config = dict(
    norm='rmsnorm',
    rope_base=10000.0,
    lr=0.00826,
    train_tokens=281800000,
)
Below are experts of layer 3 (counted from 0) of a mixture-of-experts language model. Rows are named router (the router's row for the expert), down (a neuron's output weights, with its number) and show model dimensions 64-127. Each number is 128 + 32 x the weight over its row's rms, rounded and kept within 0 to 255. Numbers have three digits each.
Before each expert's rows: "comes before" lists some tokens at least twice as common just after its tokens as in all text. This comes from a sample of Wikipedia text that the model never trained on. Tokens count by the router's weight.

# expert 84
comes before: "-", "|", "2", "%", " •", " Species"
router:175103077102116082117118148143113127086130078147150156081086187186130107144121161077133162186165090066139093045173167112146112100158157149112147150119134094092084175094108113110128168142110070
down0:113102148109107126108135092071183155101071149110100078136131134121166079101177126139130110108180117163118098124104156115109125107158154095081158081111125206091118104129181068093121136113131079
down1:152090125141160117140098138131114141105166171050097128114079093109143154100096138099126086154141136089123061127099133089079085158143120190172166148123130162105145120069123121108092098170084122
down2:179146143147150115112188134125133090153128165086167137163143149152088210157194112169091167157132200097110077123143143110101148192118068174139124137054175121151137140122086144097153123099156116
down3:147140163162124143112086123112118105138107095123116103147146076139107202135153121108149076065131173104094105117078125127094145114218153193143119113134125151177142135100129159111150082140133128
down4:174131164120150108147140143069078118111169094069143155107145121147112141153173142135105197087156124154166155179163192136112203126151174118130106134162084163140157194137117146140071143146121150
down5:070140115114092131117148099086099052129212183118118173204140060119161167138166125166133170160103174155140136121112100179096165156117147140105123120106168156137113101155106136097084156148078135
down6:122096140073165129147103169110163105094155224128127150137128084076134103174084116170125078111186118091130097152125153121145072143108123110131176114200180095118110216142192103200076144177114195
down7:106121086123054163144113091056123164189164134119097132167145138080159158166092108083098123080111098138131149090152090060131127050139136159177058118191169164129119176183210136166132121119131124
down8:111078122150146106157147140163093147137156135157109185155108093151123114158130154104090107121167114138183074128128130060144098132186181196140132134126087162126087111058157180122054119117141101
down9:140168054106139129223133114059211124060166101139163132124092084113148134161131088093150164089171144115109117116125144124171180170162145132109104093136129133114080120089174170174125133130095082
down10:143140109109092100185135128153111134106123159145129141113118145145155178161075140189077132134132075099119113068132127136097112106142167152093168145153091120114064111105130085148165179127135144
down11:144170096159168128142140137174103128114097107138097143149163135142092106140126132154151151125113155185162111140084070151137052151159158141102110126101138159117116090106106101156168136140069089
down12:163148087143103070159108160144200087128145098115136107159183139126110155233106157162161129131136175186122134094111071092175112100140149133146102158089142166156141086103175098093092152208158100
down13:114131115070158121151106141076115147117105084131136152132142087189139148090145174121229172141082155175133074138121094098125095140181165119149106145135158136112172097109070151193107128177130172
down14:100145111087179135048074132105085106121141145084122105094104134131067120136135103130122112153088164103144095167095125107206151106113161064133086098108157113122178124116154162144121122122138103
down15:116123142191106144108095178161177200108127219133124166130147114101135198125075140173161167145148105130099093156108051125217138196108062138109172106123117137111179125129134154147131166123104094
down16:073182124138126139113147180056153137184099120136152089127187127084156133112164155119118084113176087087143122084154137173098109077092101102106117093182221093123075144099143119192125189189093122
down17:147085168111093131142117193143097122111093053154130099085133093129154155117182093082132171146123175163101108100154077108087124120182144166133149139115100094141162150132170160120110178147195110
down18:149092083093070144081106135112155090159096143171161073146133179146093181125094134169123181129116107128123108177100137093134133104115142109074140152105118111096150152150063117112161128112148171
down19:109078128119136101130179129155172089153103149126058115105163086126105157173155149129127111159155109127139196120119135118130187113106073091123129136124118136125162147072142149135105101102062095
down20:113150113084138140168184156196115197148130123121087114147099143121107060090135124131162139158044088088117044138148181131186075135128117109085148168108144167169116168127132115181096097177143078
down21:133108129055102178130131154078098156084105160157137135159122109109176070076152120188158159191161086100141151098139168154077101143146159069109153116118107097165160085071132101201074110153159156
down22:141139112152182167084110133102166095161139169074136085109062133087147116113217114140085117187107112124130136124106154127114164177088123157233159093138105147163157165078139127091191170096162122
down23:129083088124092139138167140109161136084137163139148186140169094094110096118119106100151177133137097159090215168122098082161096161147122126145107157218105196095180175101138119168098129117155139
down24:223132131095102096133155147130141127084129086108133160098116152108148146119202144103131156059122117155143060109121146082107168162171164117142072113097149106151177092105155093067148130100103120
down25:158144084152137173115121106140159112153114100057169085153163144068140082149137118142164123174114131140138149071150120145132140191141159203162094139122143095102141139148108115164130078108107078
down26:149107105144158175117140112185173138135100115101099146124109142079156113145102105097179151133143128191138119100149155179108160126090148102052137160147135112048176109076124122139147108157144152
down27:113121145142102130099075073142145125132117072161099126137112119139170105133126155126085123094099094154091139118181141154116125172110121113166188111129046114115141111139128114148139184072110142
down28:163090129144087168145110139148052102092176113101120111067105065128156142140131158110122146134135113102097172125099073082093132149140186154141169158104055129113131119179168125136071130081113129
down29:121129108160180124146127139147145173152097160107096110154131087117067080137098082156111157091129152070088128133120083127097123090081141166134143130114058085180113133137148134149106142152183147
down30:118133154120154128129109125113136069102132114103116132107154145086051136114188132128087174068106076120107122120149148139097101065096163141112121112170139097092140121158124138136081171138169125
down31:165140160083135119162120179122161134135135105083157118115095124192214129145137150200110098121129088141140138114177149112176099163170147105127149137085162116085117104106125140120119164114096097

# expert 18
comes before: " |\n", " |", "1", " ·", "2", "0"
router:164116088105119077109111163140119121089130084145149161098077183179125097145111156083130164193163097060148057053165167116148116088159155144096143138113140087101093172078098111109120169141108089
down0:173106069137094143155121152124095191118136169118189123156157168188189155126186154041157105132159132163115141151144101195152089142122148177155123089137151164025117136088168147055117156187094115
down1:065089176141156156175111071178123128147154095135173154134140125150154137117124168123133151110209187199123159144131142119075103150139113114102113121140140103113106107155159104129161107145093128
down2:152195109103066066093113081103135075116140063150064159118158117100133088183146078152138169077107147137144137089105119075148128133175158199118150146158064172140091152136116141165107119128143134
down3:086122122112106116143105132104211140163150089125149150156132067133199164180128089127191120120125114141136089115080123129125118134150102180145167121188117088092160136127087152114131143109098130
down4:097122165127124103122138147110144145143129094139152130128125122065086154132126129111130101090137187148158087088126191149142151108160115121155139113141101159092142155142084121105096178098127096
down5:106175155144127103133187130118117181156109108114152113199133128110097153105171125166085092149099116110178121162127112164112122113106145065130189115103218110137134173125124069114092129126148104
down6:118090127141113091105140098113114138162129090177164111064160197133089131075182112136083203084154130095178169167174148171082156132117073104136177151159115128191091118182089158122119196034170112
down7:122131094131095173133131154084150148110156111134126062173175153075146087154193143161060101153120204082164149207165173079096143117130121161076103113103164147116138109096141207158118115162128143
down8:143196155146083105113165154133119139149138144123154109071106099101143081129157184122164110156167144071119120134124097126129182119059137107135115138104089162093126087144155038174127102184211085
down9:147185070125053151132108136119167149079129143126151120138117213102184113175094104085155123157125153136132115175163195105156169103098125078144131156102158102142112078111137135175159201153136062
down10:131173149125167090152188071161123086149144169115163136143166126173144128157112159196111115084085155129107199093117178099201171139121102133160143140125096148109176100118097109094117088054154148
down11:191115150100187168124101117150147148076130192125148116222138117140058153098168156063078146168105128161082094178151104116136109117172055118101138142109093124188163167148080160099159103147171115
down12:065176114134160166145155086115113096184131135111102101134128139124107139078126078122126087119117167137102057086139103082160154129195134126119149184151135129098138078163129170170130145149096135
down13:083097150103145142147141117112092060164077136160074100113188075128170098138119119188102141125116109149086125112198146190121133125139189117183119175128088089108109120136102084117109115179162068
down14:108134161165170076135123109141098113156150091140176120182101117126139111104117142107094101125173181120104196124096205148193120073098170131132146109118048098125121152118163108114145077115118148
down15:144133156065144098120113146130085133129078170116130193090124106119089088143186130106144128101045198135149137049127098157176189152093097106142136098113119147149107092112170062155118109116130137
down16:115100143191125107118099115135098092115119130146132191121148050094185137093138214148153119097147185135079113104164129130105092098167111144158159131115116049082185084123112155136160144164138126
down17:144104060087140094144138127160150154161117183152098087141158079170112101095155144146135156137119108142119138123150103084146107023155115126104181126094158135176143104194166131121121063073099122
down18:151091062106177131178145153145110085086136173127163100164149063169103140175085095124114104106140153136144116115098052157130101095145171203165120186120211096138097129121170122146177105172073126
down19:136180133165191138147192138125078139109102151187078144131128170086108130122113124175184110100119188133106143155187093112181093104099163177127165149140146125172101141127165180130167097194107134
down20:103135103090151162132129141140128143105101097130135126138148097131092131143170100167092155101173053135120071078161156111139089112127096144107140062119120151127164085139093135099186096135113122
down21:155154161106073169072097109118087116162179072070180097149124145192061089097160098150182103109182125122125088105177107139128101090144159130135151098133115118114112059117085179158173145154140090
down22:139111198139127169116160142210120170175126134179146111082142135111110151131150107084160173067140129126107144189149113132130128142111130125163106160198158091127154048169088149086154168142137120
down23:122177107091150146175125124104126130177121082121168079166157138096120119132142145115087132130122110084106110113121182149147115139152098116114058138158162133156112153218127167089099119088139076
down24:168132181101201122130126141094144123099103135143128129106150063082139203095073202130115140112101178146166157173137127110148126136079133126143155165118108133198140161132119173109155161135118065
down25:166122108111159087129097132127135118105176103199121090105091107184066135118129109134141086019096073166124104109108132137137126119111094150104218101112138142176094148096138173193132182144177154
down26:096110134111116171078178119109106163105098120203137150081180155155122108115121114134065170106163100131153143066156130085171084123154190112155140149157173069096159116107109148151116176121127146
down27:102154161099121137118110126162100148171166137203142105092176133117084085169161129150100173134114125121153102122159118109116168114136048153178118163156074071156135083172122122136140083131068117
down28:142120141154105137151122141122168138094116142159158157107075180165138100086117063170105170144074099132164117152093091171158175058131108171199106086084083172140116071097101101132095170148152139
down29:081129116115137134131139124120081109119094101156139178109106141141179095176186120115125092111204073114152142134214155168127060062145191104079114156124175128142158174120130115108140173125113120
down30:118138082092129069131134180065121162104149093115139173129128130161102108108182111155139107134095127199097163167177126113125119134081180106173131128149132127111169123172090107174170112148088134
down31:118147061170173094127108131103140187077104132103104122078165145222118161167062160113138158176125109159104090140129093110138073160137107131100182096111172140120078100147133139160211134084099145

# expert 80
comes before: " and", " but", " which", " the", " including", " he"
router:120131098111124149103084058154137171121139150165101171101166128144106136192081161113067134154153135149118134130127156142158104175156139130177082056144148089119152130100101148100145104064145147
down0:109149081149118169130056161108106112112200105120117097088188114161097123157117126082134118113163105077157111136133175199158151126098106175136093127136116113134121141110088103192145129145163096
down1:125067112114138061181123079131160114145131116138125139129106111180125186108148108111130178144133118111140091156131130159123191181121142089121110109138154143160077072162117126135095136103127145
down2:150135142089099161138120153076203099127106068057121183152162120116172182098121132083092113092093102127073090158084083095135163192063079102073155135156184154130167099171136122126088097142121119
down3:149181070091138136059110119093155133113113093073131142146103129084124063159148146100107150164128151126116101169099087164104082146088130169134120108137142101144159065130108153140088142129148060
down4:074140154135160129132146134166098111112121116135160118154160122151143123148128095107170153075145126149178160140105111127145183089120173133131168148155132163146057158118127119118101075078178109
down5:136092088121128114105081060101108099099127112144111192175171133079088061157150109146161118122148145138135168068132135182158144153090100110093201129095155147070154145114144186125138128126145159
down6:142108146142120134081125097125136147138093135114189153111166167212141115093069131102132053107184138109144123163184059119167130150106106111123102114178111107101149068184167087141146170164126090
down7:151126161091082116161116131085140123165194122122122165160084106071093172181141149168118146140162089140062046104133134093110147140088139110180169158116096137153100130105148150183095164162112169
down8:114137120164180158136078140072127087128111107073094053119127131130134166168112155098113091083125158155098151169155132163124159117113129129122071121092163152134084150184137120116076097162136141
down9:144104133138054165116136064090109148184172109160161139183126162121144124198166143150086107152132097120126128127118127182110152098164142139154143178076202090152113129156138107123164063095129165
down10:107129177130090159118086151160107111138140130083146062088149117152084140135084137061122136097150145133108158149134151156145129110117151136076160088086112158118078164116057098127095165101158101
down11:141076101121090141105157085084117183085137102132103143130135120096142109137115129084115139107101099177181106088125181145121168084154165118102161101159163178128108104127177133146093181096108077
down12:171162185075166103111101141116131148135090118053095143159141146100131106105094155112082127131162080089094046159096059188167099131133140122111120101135156153120152107083155116160147114108119109
down13:138143130132141125050125167152141097190077113097088150145135104154130095160141160149095138160125141128135126132101077104147155152088061139127142157178123160125160103090171092091093120130139113
down14:125110141182072109106188103148135085156113152100124117122168088097105143114098093064123158118125163130184114125117116119173115125110120098153161122090133170122100145129110138115163187109136188
down15:106125069119114152110112072130152185112112138167108129102140162169164057119134093118122105135197098191137169113106137142198100133151157149161172113150142109115158135133128129178127123136099062
down16:156137137123137109117129103118093109172155100144107117145101164119107179088140098113137117168137122114161112121152153208135149110156134145163156165131103140118101130128115124130070141118182139
down17:167150133095081120123109144212160164144153100123135126127113095150182182095122112075180137127115109095147198147162110172117111113171113113105140119072079053108184121067140163121175137138090124
down18:140129165130096104100158106157154106146124110105130060165074173179117103091159197122092120061127175160088142096154184103181169088131123182106155151118115137116193197118138158113081168160074143
down19:098081119072081165144105155100155146132204125142090187130088134075168139128117131118155136104121150136116211183145109118194138172094145096127122089135161094061144089086118169127134087176152120
down20:116109075142151135147080214124097114157156165126147094076089142171106079140090090140118170122160128136124115122112113105077165155132165160166157130087129172112139162152139188111072131202120174
down21:095110072114163050101141143093096142106183150125093116124134135159090099168133072137119164095110112128109090164061132113111143107142130118094156077093130124194097130128100119051139036118096137
down22:133095107151126181067153070094121124137167084054109198069134077127156135190102121095164111135177148129069152112099148151155174129116081153216104079135170073147160099108054187128132148167166141
down23:122153132087098089117107147177090117099180140142169107184136171087093178134098155100099125090131109158154152152161143079110198123145178167174093073129156153121098127097162164173146118099054134
down24:203089121102105077104111135087179084138096170135132071097130117183119111162143158085149138124068092130083163132147150090081131095111133148118133168122170152117173092080099115127093052149161109
down25:064138155148087104173099136151097112116119184069093107135123156105140153117113178082093180130151130087101115212128152078089153144195082184130097189062135143147151187120110131130141129122100154
down26:119085136126162127157181145136158131104145202106093140089184075149131069102190123172139070134154166136106100079151154108172207199154032077100082095130103160166102137190139115077125119116114162
down27:067102179078111100164084129135098107115150107157116148108203118170090090203121108095153156178073149151136128093134157052127141146155077118136105217103127124140157096095129178172164148084145153
down28:093138137184135092102114118141159125120117108135171183185149148129114127122079116158180148176106076147090131167086142152108140129106202097175163097116155156112161121144105081135137070167168105
down29:156112158106101124104091135136087133181128111145159107070137128112159086066155161083076099110063112112179178089118150108164130137073180104144070125059159095186103128131122144098141123172133115
down30:085137149151145097123140167090089101127144111164106144080072136115116092062127173149090103148167164165110083079155128092161151097165162078167153120138146111122155123124154157125085140141096128
down31:124123174131170097105103152113076113118094150128160115131169174168148149169092152199156149105115092112195085142150160094099188143112135122159100188156131115112130122151100147056157165133112153

# expert 2
comes before: " the", " a", " be", " he", " been", " it"
router:097153111129112141080160108082104133104105094151143125109190050111151131168093186110092110120165135098158118112100091123190139163096085151098086152170128153139132135097133191136152084168094108
down0:120123101132152111149045078099111069128117120119140126139092149123150118113121082085144122175176060154103143107132140059156116180113153111084111153097151103141132069118093108174138098157118171
down1:107124182153151148132154088117161172141133044139096195089083040145129120125128043116116164170107097130128164087101086197103144080098140176132099138124145124123178088093139119164159108159127125
down2:132077161165106100139118152111124159134140119180106099100114160162117145110119179107142103098099091104153174207138162095160141139085201098130101102120134092053143091197143103120151183124162122
down3:142156114151100149149175126123114123116110133125131146071095072184153100147127101099134163101133113156174116120121182128147047157131114124149129173092164078104137119113136157136206145116088158
down4:145147159070129093143157100140214158119147119100143129094096094129079122154120137200083148141117082127156151115172098080134099090112125103151149076138106097096132078110113137116084110098130161
down5:078137142110133123100109136139074154049090152150063126154142072120152198112135157137121148062070195146081194160172153158155153189166099119117122127138107141136081099113170135116127097115101169
down6:110130166114077151113160178121071172142154122192145092131131097085123146137176135160191172126077128117176150145108175129125102177177116147137113118168107124114132194108096129127103141117120107
down7:225173109100106135162165107115171083121129163181157109165139153080150082158169178160151132125104137126156200108110130110172090096132137121101151157135101141109130142116146129121156132147103128
down8:128158135175103158161159203164029109127124164107150147111147125104093145109148135087167093109088158087132130119208152178155097136172155107105122141084173120125120126131095116144213201178123148
down9:132161150118063126049137081109123126160101170128110154109152144152134068123158123137148186150154141125138123115191133183133122047132104136138100092141134141112116136138202108120087151088105083
down10:130148171125110118130175152164147121087147126106213103063089192098175173108132090200131155151072164124117125068144098124045164107161120148101126122123115115107142063136103127151152147127117123
down11:164152083084163143103153118195138107130083089109122102117105086133113132147125199124126135127054132107120171120176147075156123169198103137146073155164173122151099199104069146172206070146148149
down12:088120123134104109129120094122124140117123163146095113098082128159154211164119098121089128129078148142163171109148162154129156128089123215116168150120097135164175095114120171098176120106107104
down13:150097115173108116094077113135143072110121184189114142180184138089135126102099131094145132118137104077171131206116202124093150135138156116123143144066133106119155115158120123152178109163147080
down14:157096086180093113171135199174076130166155118181127152107088087128169109164143091140138130123091136156139111124096130114201133181177118131111136096109161180101109145145089182109134053158080153
down15:165131138152096173151177113154086104164146105173161135102173188115131125094152121149103139149128117124102178107181137128137139161099092141098128171124104128095131165189103139148136138132120113
down16:111120138105123124113119119081073127164108144102112104134185103153137120096176109169166174125147120130150154113107139212143109142044163104103124168078138124138129128177172121192148113163146130
down17:144163062107149102175119143151184105118102133184130155100148094147107096137075181132163122129153128073125146124090065091113154084177110175091098125115138124159110139154065129091103133137100107
down18:107149151120147088095098126197047186186054105141140158134111150074060165116099132097144101082133128182169095107201168141155144132144122091148130103102113144160155164150123126125151170076108128
down19:118127110093123114132139189151146163128143123174151136127145121141142093179106124075133130112129162167168173142141102154168153135113150103149178084160144159155109090096114085116156070091156146
down20:120046077125107153176132124146118175116159170093125186105164204128117170159121134130088134162099087119129196111118141137103090129147127107120076168118111085096123097140136113132171121143089203
down21:158094171132076089123139156164145140115144088141165131108099067049084138130150121123071106159099148136138206175128044068118088119165148123103088112143153066153166110105155124134162106173142191
down22:113088104192149176087134067111051148141104081119174108159127170099146165127139086129150079177088152153146156193151158129106092092099144104096157182123143171188087105144121056164126141166096096
down23:111045136099108130170109123128116134099106123108113140155128103158097153131161109109144167160067131132152147132145170140132163178086128168160198115171102139082113173091159143097143117147133102
down24:146116137034103109122134149147175110126143129125120157159096073119175170113117177190105084148146142119102182168137124096098121110111148095087143125173061143055165096136147094160118101127201115
down25:158146090170090103118137080134048109127150064108126104124181164082104172108132096124133142100200121071132067113066085133103121138087125088146096131127174088141133111195173165117125111124156156
down26:100142144070171130118139102123117098101139138091113120121133176121103155086121190128115131058185109088101158129156113123137148108149083098179176105089105103085103133137136095111150157146094161
down27:130182137132134115148081081172109118126114121163139125129198102096113049145208133118152118158110153141178197133148127146139098072083119120083094099107120158071146111118095153114156153156154112
down28:172166114114198119141094147097140073191159162143144113052116115139163121016109196108126159120155073138134099148159205071134070118093145126140161125143177106086119125144100178133119143163100084
down29:122096172132105131121133170134109159097094097119088099163064149130115214185079091140143131163076134138097063098170103169145111181113125133109112135164150135115089111138127136084121116158086173
down30:127121146107111106111090214080113104146073038119112186133139149145134180107116159136104129138149095141132107114170097114167052107134143064091190128198092095146129139169173157126146091146109082
down31:110075141183089120123127090092116115068103147101145143114094152109076149110150080119126152145156077056135104115086118072104149067111054109169133185138174159105085151145106055162103110153110140

# expert 125
comes before: " was", " is", " be", " not", " been", " are"
router:113129120081160140121132163123107159103103176130162173098128149140183108190157122157112141082081093141160137120130099120112135168179137154176133113122130102134165149117139102185065116172161118
down0:120096098107131143108143106162098094073134165119110183160085108134048086125165227147161078135100091114116055140138154119106136185171141097156170180151125197106070120141080131131122184125149053
down1:135104132136086129115145187151077157102098154157118102156109095136137166164157149132209132119084151148113108116133161072111087134139117128087169135172149097117140114148131150184142121095109181
down2:134102120092112133091108135052083131114097149168087080065086124156100032148173136139167116144158210122158116114152097183063125139118086072126148117103116101119092126130135147104123130125125106
down3:109161204107169118122127213126099108110102154105138135152089115157145129171120154085141141136175117212097117133133112110136197147114095122111166197075091146131110106146064123174100128027122164
down4:059126117098117148115139079134109095123150117109094145122151100172128087086097172139158160107165145121113093156083136111142135164134080128159105097104172165063139126146108157088162100129170109
down5:097100185101114123114147064142109071164184141136159085193157159102133100101151146093191102128139131162137121122109141086140138074151064170190125120171105094098132105131131110150120182139145127
down6:124083130086121149149104046131152101144135166167111094076157117096123106179125142121203157176124120134127178036109207100145094088132072113148085091188155194151165039138172090111218111162102074
down7:103097144089131144153139183159096137101100063140128109157147133115146143136105093093128103053138111112161124156093103149131142172131125173099124134141165083221139162177146161136137107108172176
down8:136094080148086123098049132096171166114174092116047182167104176152167119129106098118105194102067119144130141132071104140088109110100139177149128126088129140130147133120105106161085104112177158
down9:127140090088134126113130161098186149088133112148112095154109122120192150157152129118100109083161137098146083157121127084148092130144146134102079155164121156107166108116132145149139090181113138
down10:109187178161131113091102144165083097105129093092136115164117103111113098156156134147157139192183137091113091145148155112145102124149095114104139105117100143113152104112071193123119117102197168
down11:140097154097146196164084107071182152181139127164151177153118066142105113063094128143165142152144079101134118099159116093102146095154087107133160168131198110158148123075153126153121151174100086
down12:139122052129048195129117144112090162088117133102105141169120162140094092133186135105101047085105094108146122075159110132120103114105117109140165104140118094106106113166141203170094142106145153
down13:126131119081133181153103077150126132145202075121129136130162098154093102152132090118101088090125157116121145035145112108166142149103107119180178147100093147128111160143158124168149115135147169
down14:151092105136155154182164144063136134099138111116111143106104164178147128152135035179091119126103061124131103117126127129142071126119144164130122154169119198072118159140126116128131108142116090
down15:108091095163154194138148117119082166100166107138092043092165131128101114142102164096149147096113144143156106161130102146149058109151208120112099086194114138108136115135176126147170132091186112
down16:162114052081169123173113152117165159136160078117086108118119109139111136153126171177105117109063091121103082148123103139110113141151154172141115121152113144042123168100118154129138117166097178
down17:121162124138127093137146126161130136122126178146145121164124086106132176093171140129154148113103185141159145122072127095168135155169115168138168101128160132135119076105114146120135069149120063
down18:126113158095207101162115172175081077051163113151128178075106090153076139173151124088131119145151105139150154123137173138149109164093103083121149165140120084099129111165146117181118180121117157
down19:146120083149109092106202123125130122108144166121159184087129163072122070120145154111128136077187114181150182114125105183084117021159151145101132101134088124129127144105121142125183093154200083
down20:109109143101177118116145136137112164131111104181148125100085073127173154190055120135176138141104123101101109103168152110165120115125159162139146171168115087123134147153088146154171201088083106
down21:103153163120178097140102092157100114137133155135153117120148162094171163125103132127198110122148140156195123182155142126217133089159159111136101127151134180115178093119118126100137148104094085
down22:168154111120126153164138156173103173127135161125102092133206095090180068118100133127155134101069170133113087166186120076109105133111084126097155090117121117137152153101091114145170133154176103
down23:131136188141167085133118126124127115154162187127115100158117072132147132073076172076118107148133118133105136161144103123112115129111162088114145191157116107096107090067140131110116172132085086
down24:163148101053140132135108100112086119084110108090117107112111143109137129100123104167149095184144067177166180112157158106180181099114165035135091127153136121131125159118055120142083183104126117
down25:133135135108135102126165135127159114164099173199108092148176155005207088158117108120131143117106078126133120134073146113169106133132121131117137156080155120136117119120147170147127125135041196
down26:118106134123153169102170104094120109122128131168186114084104129150134154127109085093128117157133122133091100081104150121190097165075108167159110117169126094195039102137105109170114139108107092
down27:152068139077094121111121112147118133150127117129110188165100135137202127140138144119172153147100197154137130114110171137107142147104104138144087148121133103169123130109102152161111128058151106
down28:156099091134141095120150144084168131126140164086153161107114103125070088147092122119090092139160096140100074111054148193064123080109153156096124174167185105116175129138157137109080165131100109
down29:100126092104147193179094128171178174179114113105117152102177079119144086164133175098081111155113124150108143128144145122199079120076135139137152119083066142161122187129111075134182160099103128
down30:139086104194189160151140088172123115095113132124217106096108128141095124142097144153141098140086125126197129084143163173198123146181180145119144174181088121170149174170130132116121189133198109
down31:068157119103087178116134147108150107133137117106088246184147180127073075128139118110120155123100135128097156118140068211117115108144111139138131142142174056107185113054105162093125131135146154

# expert 121
comes before: "==\n", " was", " ==\n", "==\n\n", " life", " career"
router:095126139130137141101194088109077083178091112076137160093107160088097094123209110074125074161109106141194124109157064165054099169102135132157181143149150126123116113163104168115079114100184132
down0:113207120147089133090095088147159167154125138126170097124125109118127130124129083089147141108107122187126075141127098130154145142227130136112130076123123141164184062085113119139130112138128171
down1:102107105136118086135148125093120094115116158093140120157172159094161094116154136167125119178117141140074176148183095079195102102195087068113127118138122116163160165120175117149162160124122175
down2:173132124135093108161172125171094149100150091128167123136145102091112171150184129078103188132149089096132115134132105162098144122168103122105160138078111103113175084135164148159156139145116152
down3:129147037137135126112128140153158158133178112143069084131093122130129122172102102170169076118128088083098149103184061112120174129118145181148178113134108125133127134140149140130165129129144097
down4:108099188156106139104216093133167129093114159152128132104078062117056121053150132122055111099151106126140180106153102092064149093126184069102150155175136120145101119124104140157133073168137110
down5:103076174130166108132174127124127175153129122188136136075194170054151111096141145061146089128082116151161130164111099095104094102178087171112137143106106137102085121119093111139173148156075128
down6:071112123135107100165100146136191128102161090153103134085139128108150091161095124127093131124077144129116180125075136092103154163152103134129127098140129091116092137170113167096145098112139195
down7:114147133111146110111090116150147086160141130197078176190151137135163138166102157123169143195103161190085103121110158138119124121131119106120174126141113136108144095117120132129106119080094061
down8:147145104168024113160152082160086159192126135110174156184156075131168163141139122162137138164164141119140098159109097136159102197072159144072128127091061087151140155103054136154157144112083110
down9:138123123122134113101133177177059121102154071109165145151114133129192127141104104079177173217196132155094133085159037118174155102145129110115053099103083177146116107123106124131079119198154085
down10:172156128114145152160034173147118154092145118151144101107192123114126104164153189136113114166130141147109101086105133148119154046161153096145157158128121116173131158121148152149059127126156114
down11:114168188143102076087080156129132121147149113126108166099101132151139062153155111180134181154134128167154102140099126122098146125144127163143159131167077144143145094088054102068055127130168135
down12:133181165136160145073061095134133106207208204169160160210193128109116077130167136127084083097136159102140174149134136161148149109125098087173101157131108160147120131071136120108171177117170119
down13:149104120096178141089206084128082147090120177152111146081098096108150115114129135103168145145169114109118139124152098139166175150110128103099077150070042101092081078169158133202127092158145141
down14:152166158159107136063113088154121193102135148110164151109075119095088143106131119103110122099122104177165196109153064118078070185121157117203111146179084109106163210127114166149181102122103099
down15:138142182108162079114172126170133083116117119060157121147094132111120109200123103103118151128131138130134114092098133148130138117100169116132097109105120119140146048173130149094136138144109071
down16:170122167063116130105142142121163101134105091125072052145096077149195114122132116103117165197103137158110113094091106159103126108140117098099151156103120197102147096152147153111170125073137114
down17:119136068144122144112125129171182124100091144138085095176173141128135125191089082097179114148137109117128125133069160141114140166112139060127131150122086188102085049208089077130168087086179137
down18:108111160126169153147114085167168149150139148098129193081176110138111129144162151115093114133097110052074131119166146161112126102149082151129104092100185115102102136152123139134120130154161162
down19:125118151139140123148142109151126147150101111150115111143126097068170179073177158155179174096140164137162128095116130130131183168110126149052178189098153144130145153123109126141202192135088149
down20:083146154112146101135150123140111118081154083141094136112155136106056113171122117086098136128181154090130138124149115097128184099114155141128056147120135108147100106117097102131115048154139163
down21:116163090156084166079155124107153217106142106145145097113210132187118156127070133104140110180129121080128147154171131084104116155178126106120103136142098181142101159099131100146173122156141099
down22:136120084133162103108113120140118075068120097103071129136122182106159090165109128177111119139124159102149094091131121127144108142109023132146092138150139105175130154105160135155134142111102146
down23:175160174115107103098143181185137174178125147068130122140104108115147161119155139187150093087142179112112102105154096116144109143141160145084115072162165114107121116083109115109117217134189123
down24:126119142129180094195119133141076142180043195065185159117187108148121104159098119137145135119125108147154112105168170168179146171135206167174074157134101117153135102134141122131182175157127117
down25:139149165068107095137153123125096073104136141167090173150124202148142153136129136140144164119125142146137191121121121139140090114119157073165085141095155090142080135159083154136127050114139203
down26:091076091105176108193139126120093070120165110169119180128099110062116144113128152152155146118153145169120129160112121110109138132143122116134118099095163080101127174129089142217089193123120118
down27:144161069137088103130159145168143114099104144147075103199147087082064151133140101180109171107148156078084153143131101143142132115118110143133173179118169132178085144152142122187118122109093137
down28:132213087154064184142158071124078144113133129124103120110138148110065143109194073150118170088166172138110099003154135187102149102124101130155068119121151136120159167096133106176141103122121102
down29:129126081131110180113120145075191137101120084095132121122073148152111147063134160134093116123169133102162093117048173070141097101152114160206124131155130136141180081090075087099138086104104106
down30:151148127130170120088101082164232166186149073144132123062154111152105129134129082139097143101135181110120226205173167124120143139122125126114118159073107143129158090109166082131139162111114083
down31:102123123197194115183180176122152053128091151099188144151137147170123156101172179157129053095196155099157149152151130104132155095135166061112107085158149142120062122137157093143161121146113089